{
  "n_layer": 12,
  "d_model": 128,
  "n_experts": 128,
  "experts_per_token": 2,
  "d_expert": 192,
  "d_shared_expert": 0,
  "activation": "tanh_gelu",
  "moe_layers": [1, 3, 5, 7, 9, 11],
  "router_score": "softmax",
  "normalize_top_k": false,
  "routed_scale": 8.0,
  "balance_loss": 0.00518,
  "balance_bias": false,
  "n_groups": 8,
  "groups_per_token": 2,
  "init_std_router": 0.01,
  "lr_router": 0.000393,
  "vocab_size": 10381,
  "norm": "layernorm",
  "norm_eps": 1e-06,
  "tie_embeddings": true,
  "optimizer": "adam_variant",
  "lr": 0.00251,
  "beta1": 0.9,
  "beta2": 0.99,
  "grad_clip": 1.0,
  "batch_tokens": [32768, 65536, 131072],
  "seq_len": 1024,
  "train_tokens": 378900000,
  "steps": 5306,
  "dataset": "wikipedia_en"
}
Below are experts of layer 9 (counted from 0) of a mixture-of-experts language model. Rows are named router (the router's row for the expert), up (a neuron's input weights, with its number) and show model dimensions 0-127. Each number is 500 + 50 x the weight over its row's rms, rounded and kept within 0 to 999. Numbers have three digits each.
After each expert's rows: a language model's description of what the expert responds to. This comes from a sample of Wikipedia text that the model never trained on.

# expert 24
router:452559511445475470468496521477423554507574499486446481524458499491491477548475441484574587570624551449521493496481405523494534495507449446580449587543458507525480524530537441424497589552515571560518524558521531478644457477485554439563466423582406493411453466521488467445510551564494505557527486430562456543477481487490499450508486503443486522529401507521428456402460580572512614534426
up0:469451521570419467572460502485547491527492443491481482463586473528459634501386517513537432517493466448503535440534524493413522495470451514540481520379441492496444534399466524507523528551472519465524565469489400502478632522485495437416568562490574469580516535521424505477585549526617410396559560567493469494450492600502484469566562542546415502534560496499513488497468463528506496497551
up1:535427505580531559555485511463606572494523505552494469503558470443479476472493492590545389496496438485504543441520458529445593464463522441532549580493491589492445544485520494553479591501563417535546508514421487429505583566470475448483539509467473498522474486595529492422548475512626515523539392480542569468434582488495477473457411477571546518498577486430531516471416477445440592430432
up2:451477551446546515468508545487467458568540575441504444548505487496485647452510481558521430488439530436536514444483592454498524429506492521458430442484518507515443576522538527532506413403567573542498449507494492441546524473452548502396551513446510644495531464408449482460581570457533524424611544506583466509510487633474503514464569480565490435473468547438491477533546424465492450512525
up3:424517635427439550622461488549557503468517405622493489516483479456586526542351532535521515479519480473466498519467459429534538559484472487489500502481471566414463454542451512555483525517516405496499523491520438493460515469585505488565531465558436460566594574536497548456587480461509473603537471399431544463596505510448535558508511529451506451565425442494513479538426534511522463445513
up4:503545555414478546499449524543535455547450447497503510357440484529567588515517521503544482581568449477514522569473456543477578428478578625462417455495550509461467585603503496485533524489493494501494479391504463487401525499431533436503520472467535529513487562531448578472642456456565533517430483504478551487551441532559449545529438492499464572513556407478502436460395502512460558456483
Single vowels and short vowel-led pieces inside words, such as circ-a, sac-ri-ficing, phenomen-a, ret-ino-ic; also the word "there".

# expert 4
router:435519479502505447579617504465493511490422512437503537554440517480476482482571539511448475484401540541462421503360514562507456483455496571536587485595523460552607426533518541426436435471409503441498406520513586455442509487503509508478490628488570478568474488534537450448428540499495426475432431520447491561553481455496463464567512425525497530479458444493557511485601465441503455546536
up0:467521435479443518399498490516520468529528528562507433501522487480511558509446532503483479513523487473559499518507459491477566464518553496460393531418583664516397539557505535562533512554575459506458524401471440424576458505579432466420576464523485570524497537468436464522546466481591544503524570461420460386515526541530552498487526504492513428565522530395576492530433405579448463439499
up1:499489483430444561462548490517550512519459488560588471469502459471549526466438579538543489550509472412563534470528457468547528476518541396507414491457423503499429570412513414659554500424513591525459586449468469566589551448588492515556536445497501510526528516381492510584548435543589476523547510463534446430450590562471528488452458530489575468506469554430491496505438535491463541503488
up2:530535472434551558533512419503488461516564467554483475515609478541501574577518482504584459593473384481545501501543528331491532507458575469410452508443548524463383534494455545528475560421451511504479591559481444422496547502579501492605541482509473501461487551501474530513510502490464531511532587537445529458479535565447450469446452495542499411614530492420487559582477519529451517425507
up3:489519594546426557518499435482598517463439511522512537468486475511458482492483478466540518549565362360581455565451531486476517505487456507399490600372482552497463539505482489528490534550493460492562500516449422533547516579577552575502536474464433512425473565434527477472486455463520505507484524503514477492484599498539511457398465520461628499560494524414603555574473534600450499499495
up4:451521550462430475480552491544518444483495473528488452517460453492578477511459514516498439569492440448538548507543492473481531422449663449521463507418520484460410618410481417571540524536562489552437614502451429436541546500479494523465586473549489587467533579436504495517499435488513551434576546497516496441401539564541496517550451539535504459545543611485496508470412559586432467513481
Given names, surnames and titles like Mr., Professor, Michael, often as subject before was/is, also taxon suffixes like -idae.

# expert 11
router:581540544490568488535415489512608538463473466525566516516543457449487393573475484497462521496524442509534490581499492547516492518526441438504472387455502528454450651493518481582501584479485472502577483525523411567451480471574486543545466522426470573471448548489430549576537540572520573575488546382544517473508515408512540504552463451569509416549468445551430494489537514517458446511392
up11:568445502487524564419518415453480475498540416521506468524463490526493508460479541531535552522440494523612512524479448499446579514423553459510533550468521472522489446534452544467482386379547495625558575568487465446567485490413555468414515468606541590505490474534539405527474519451507570498494409537444569513439442558506552462439509498505558511523434546567592470432458507526528503394478
up12:454483476521468487449532490549584469562655524395541410462563499414375533546449501536521598472596492483533508607453568435542462508518492467459474503480524511539481405428571532487476429551500400440480497486380470512530578551502544462440604594501523482497552465564468489536515446496492526482419468481516558503467505535533501521462420529427553487491435488520521416485493526524575518518483
up13:442435460434502489434476403461566449538441464510542485528533572460516550537493486446570434468556412493582503437595556508615524414514525569470493503427564499484425527471562497418570538579483545374509466429517561464507485523478520518463497539529511555568571479459481543451589498504469588512454464498491530403520504530494502586512490460418460586469520456426587520577480570472446558502482
up14:474501499394520548417502486535545494571500561454529463506463505430472502482459527519487536554502561474584494501517418402573460454524508515456529426450517471478471466539539509491636488465613482529419541549475502463504490472419444550562503457453478459552545541556514511512551501436592434427443542413599428459444410476516387581516462542475553500458530517572624513572508589490512519540477
up15:494551486551522461427520556541552458543477459587526486459454419498471522433520587579507420441493529475569549551497488438474493436431533487476543542481551500518465506452565549476507537557526471538452525388500472467441503499380514530564470517528403389473478555536506433418552501512582556511427618401613479462445477513560445595506523492543561568531504454451535602567477509461494481487472
Middle pieces of English words following an initial b, f, w or similar fragment, such as downw-ind, y-ard, bo-ast, m-ound, sn-aps.

# expert 31
router:458436563530443453583446448425474509531554417503493503562460463586431615452488556464417567460549527457458515634487431426448505547492465485512459538551495548429515474576493479559482434462564393546527603582499540487447600548503562487483454509563421476471473536508482466521455463462472437496441482551495502411420517574565518533447525516556542469461561512521534489579559536486526486434525
up6:533455515525437489544499483479480541451487553367441494536529497525508367492544433456469489476469506552613506499493479512577505450504436560517465463444460441558498471476440458579436584495478480528538373496452539585564536480495488515466529523520441618564595518550464619539505524483424466570490561499455440452555475451532446456444472574474582498479451458563537569453497432478582498518420
up7:521485464559540554507461563554530581576499614486442475548552643447566521592472473454463511597455512495525570447490509527474534461524529452438577528498572562506513500504561491513519480519467482360442502515438490417480493439448484359461547514469454504480448438545530491453498464508513513510579507438468476523512520554447453488458447482536452533494402533419420532385507533431534589530440
up8:522467500522454474526555489610464524486435493482417437468470436558555455572468417593500505470379354494479530453542544451473535523475460533523531404499473506609453502473429485460566557455499528536444558528474437480587503448588437362603518517456524519604534556535505461499534538548446539523537537554539533569555478535521505475529521564499526436483542556531439471421489496508553471446503
up9:495450414484570480507577555503517498447437531555401505469560473472564513370560516526538548449514501535513532531466539501554449464554415448514511452463619436548480490500463502547489474526552535498505494489514517520577407505539538551536526380518533477537489570547476479487532608458569503433505443529496593435508400463526545494610520543417511538528390556484515500494370379497475531478495
up10:535495479502453463512544504569463588495467472493438537450476593526491494587474435587532530494546493570462529512490599501559437442609496485479529375467545620564472416482603583448475490522458538529524538493421505485527453514553536410502530428505530506546521445510480505505504506595519545439478562530472527463601452529455419496423434488491511384591495476564496395461421530501527551510500
The word to before a verb after decides, declined, able, plus modals would, can, may, could before the verb.

# expert 50
router:516460524493464465522559518573538385492496449531520513482476462431553430552500474429483525424476475454477482583434435482486540561460478531456554553464603596450486534472477475606560515452508426443569560526474389526499515501521446473541528578558527542538527590405537409549440571481459531411575475449442493473468546603588550487545432529534462476604514480466493482516551483499445525419475
up7:477492518527448564468488544531574510459409523449555572452606569518472433420426473492527458461524553499526580520506468480549522407527484443512457493566509549538469553603475459497564552510495600548444537447457556514565461513558491526509462450533436534413443533486423476446555519567544523427547506421428483617422501487432532555507565584403545491510467510547543455531441404505496526412484
up8:475502524546587544500454434528481573623479474429481419465544495509507453466546551444512529478479465495550573454498531450581578528516498515512528499521495511427433417489536448484488552426474578480524498540524516566579419563525451541495519536541473618445443517483499586353537507594448511457448496533477403434426519470514505556531570487538410533466502425536488467581463491527381563548547
up9:430512465514542600456497464533417538632502470543389521500568527493564599444507552467494489490538515546541510493531570494619490453543440480525506444467522586434421470543500472495548464573532491515542493534411544426531491472449455501480484453522465405568447474577404537517545489487540531473478446501568440448412551484521487547508648549446447503548391433461549473487488515516511509562558
up10:538452546503497530476460573509468466540477598537517507544456532567504549482476549568479504572473514494551510532453473468565491484589488376447421505543535459438464459481489469581529483470500524550442533525502469446590323524465533531545595496509442525485516442441496517479542495559502550421541553412462573594515539470394502487479548451533491578480401429456479415536468471520605598536487
up11:487414512424508511543496522519528444565532464474548514498578459580504595480551480479523527524561568531527550509449516485514478435440537428483527494554503486536480508563487512493547474594509414530481413519451450423532544471608542461489479447522523444465545454496590596423585424398502415436395468514507422488489534532470546417474348522449507544500567566504535497534503501504568570427573
Words in sports career passages about results, such as won, scored, defeating, finished, batted, and the following for, with, in.

# expert 43
router:470411518419607482567456505536586504526488524497517509494566477428556482498513541584446484517542425531469419522546481466494569498611475532572467466484553490505511532560474473583477563536479559538469427474492429492450421427530405607509466524457474565515451445435478490527543509510424437580537514434503548498580440410493542506509419460557424425500531489562406601542542571475456459549478
up8:555508520481521509500481465509589500577501520576426496663572431501521542425497493486546532458490639363563572515482429463557466557423450489450528560508505476439483516479439515505469566536596508459609506542493460517467496517451449445479530499488481521462462596380515465502552451510412452412577412518503453474435509540501519450465567542540467529574513584487532465475505479474504483454497
up9:411580487534444526414564443456572499489568471638633404505491514493494574476506495509484495462618452516490510493505513470543520482446530554499483519480515510454438550556501435516448463433558445523487498510545477510500481441529473517499509490484392502443513453401470519571693554483545627574465493483507484468462507544541482511449475429514508493481465455458455605575529508578540469536497
up10:587588518491457563453497477531531402459573477512497445448494575451524531466499458548506491497414523492517511514495526407449551517549413534452517535482457437541471571503494409505462453443597527588464471419477477557547508469499540476445577538415461487537564491468508461559522555444599475500479510459390513458547525449505577586358534519456521544576466507425454558551488485556614505550556
up11:379529432458486490446544576536514609525548455436484496495532487483375479474437443537551532438533560483587503556502555512466483420502581514543544517452470491416453526452480483572624549553493480431526500533515484485555510495497523464483469589439486538417484574524574424589534444437596558473530452412428512519459537533565490540538509503506487510533491546465575426488438470500501469398405
up12:545562500471543517452480402520478491495589408472534470541496447505492418459419509392493501451412501487520522471510520449506476443519454496423478536524404547502399577535579578474520483548473541509488491426510468452496517568545518494445477516547561566506564467523471460424497485493541530559561578520495433430524471505577499528497646442540619514473535513452496501462542557423411649493568
Mid-word pieces of plain English words after a capital letter, often in quoted titles, such as Sh-ort, G-ood, Newf-ound.

# expert 34
router:510586467458485472491460421490531543540443462470482514591581471497523529510503557459423577534444495509461465419515485391441553580514484573445545516423536579413511570425535501537545528499566501516564525489583437477539516489432479427396578502543477594442525531426466475442427442424468469535465517558505497442440458583586522471504478470532466471531546486509462589554492556520471602409547
up7:459469554539504538486530496502499457543468563473517520478502409544380510547477563537478527511601500486531618563487431522565541399510503443593513489453418500480447504507494481447566543458403540369526481470556534503487484499511547534488498464484483487453474546440533501564495401493555547448449552570401478522575414409481392543554547503533498597471508476583527525519488491556569398574533
up8:459471588474587493421494530591598472503524401576520469420494443549441496572449472462544395449525531527490575503473457475517485454436558533490484440541607527570449385465535490497411518571488568477526535426505488527421544465497481501516518475523521519526498599450565423493573431486526623484661496464531493513571504541457538532447452518537512566477490499468504460418480485517508519550478
up9:443403491503517569526577550544498522500594464471434514426538467500559430502496572494537468471579436491555570504518565487464501498432465497545530419520554476493461438475403526535497433538547544490404407476534531505393447534513475540551466498504518488493472618548483532455508417482523465532557544520443467530582431549477455558475539472518435599514499393556533491556455436494646524525601
up10:457500471503441453481488505490574496555493435476545528450479583463521419433487411482575524512584493550580495536531391456544581440463462496473472496412559457454471476587518534536491561360507505447502577432478527591539514522533519499476552428575515510548406527563546484548490531516561529499502561526426477479495479498497490554560465572524637445520469480453649442445471494511491403528490
up11:447498500524512564544507474368533568520575563436514532504569492476454511425513552499474505557530456470484563424425428514504498547479544519557509509490499576499480540630531515532511569572477488421564470457427481453541460498553523511491556569519426452600464475452396490369486484487469478550520539439383457433472491548516618392476481461545473577524418484516528531512540469535411518526533
Prepositions, mostly of, plus at, with, by, under, following a noun in phrases like out of which, part of, Hall of Fame.

# expert 52
router:473602419410508531522401504605484434499535450455557432588513397577445460495556479482594521472569527570525584447541509394522509577499545497515467571572486520551440466562544492491484464519573462471555533493415522407496455538598512523458443556514531442505469520496508499399527546556479556492565422551433509512466534581432546461549509462447434483475466445517461451532519432523504504557505
up0:488419465616506503449440502450584509459565533520487440563500451462584453503511461461484553497507446431494490449527450470540462425603489615474553483487546533587530487532466517461409569567525503510558539492577391520507513601510490432483579490485520513533422448453614434510414453498449563497445447494537484510447500472583530512540474539419510522500447521536395522465527545590463462555416
up1:601528535515492539438492455423526516416383526516488491487572510473611483476456488488441537492477460501543505522445490459436519534468433508425512487510412496536522489503477511472458438374537516435546618568480549578553585515525565441469538491469485496584536557543487364510551589427509519451412479517500465450473456474606488465539524544466506479593477506521583523521435483532490597485397
up2:481545476487547451537575507478502520614445451471513459483484499484475466522485624570455483483471468463439482535477394470596510459509529470567588531455567514451438548542513483548677568417492488482531503470400521491526457496535482429589489562479486540480498519420503403516536486486479512558509545392553458468518443522516603422486517494507500535450648432564492537424454552498522471504494
up3:423522504552523519475501511588561460468531503541463453568414478401517503483512565481486470542509523480446518563445475437631473518637460616436533506494544510453455511477518557511461595526433535458563529492527508449514446514414519383537483377472476427528498562478514521515475450394535502571579502564528471513490460464496541508467505553596555490517448566468472573408515560478498589467558
up4:566562529423482543476523387529541495459616569415488504508517532566573468488498464461487470555529529452509489487308520549590588508426467592501468526486476538437562463517502477530522492509435516472489527532480550577493506508496495369498486507517401475552513548526491459488516544422457598515424473547471407503485569451541559429482548535486487486501511534510581486474472537542466538518352
Common English first names and middle names before a surname, such as John, William, Charles, and endings like Bern-ie, Tim-othy.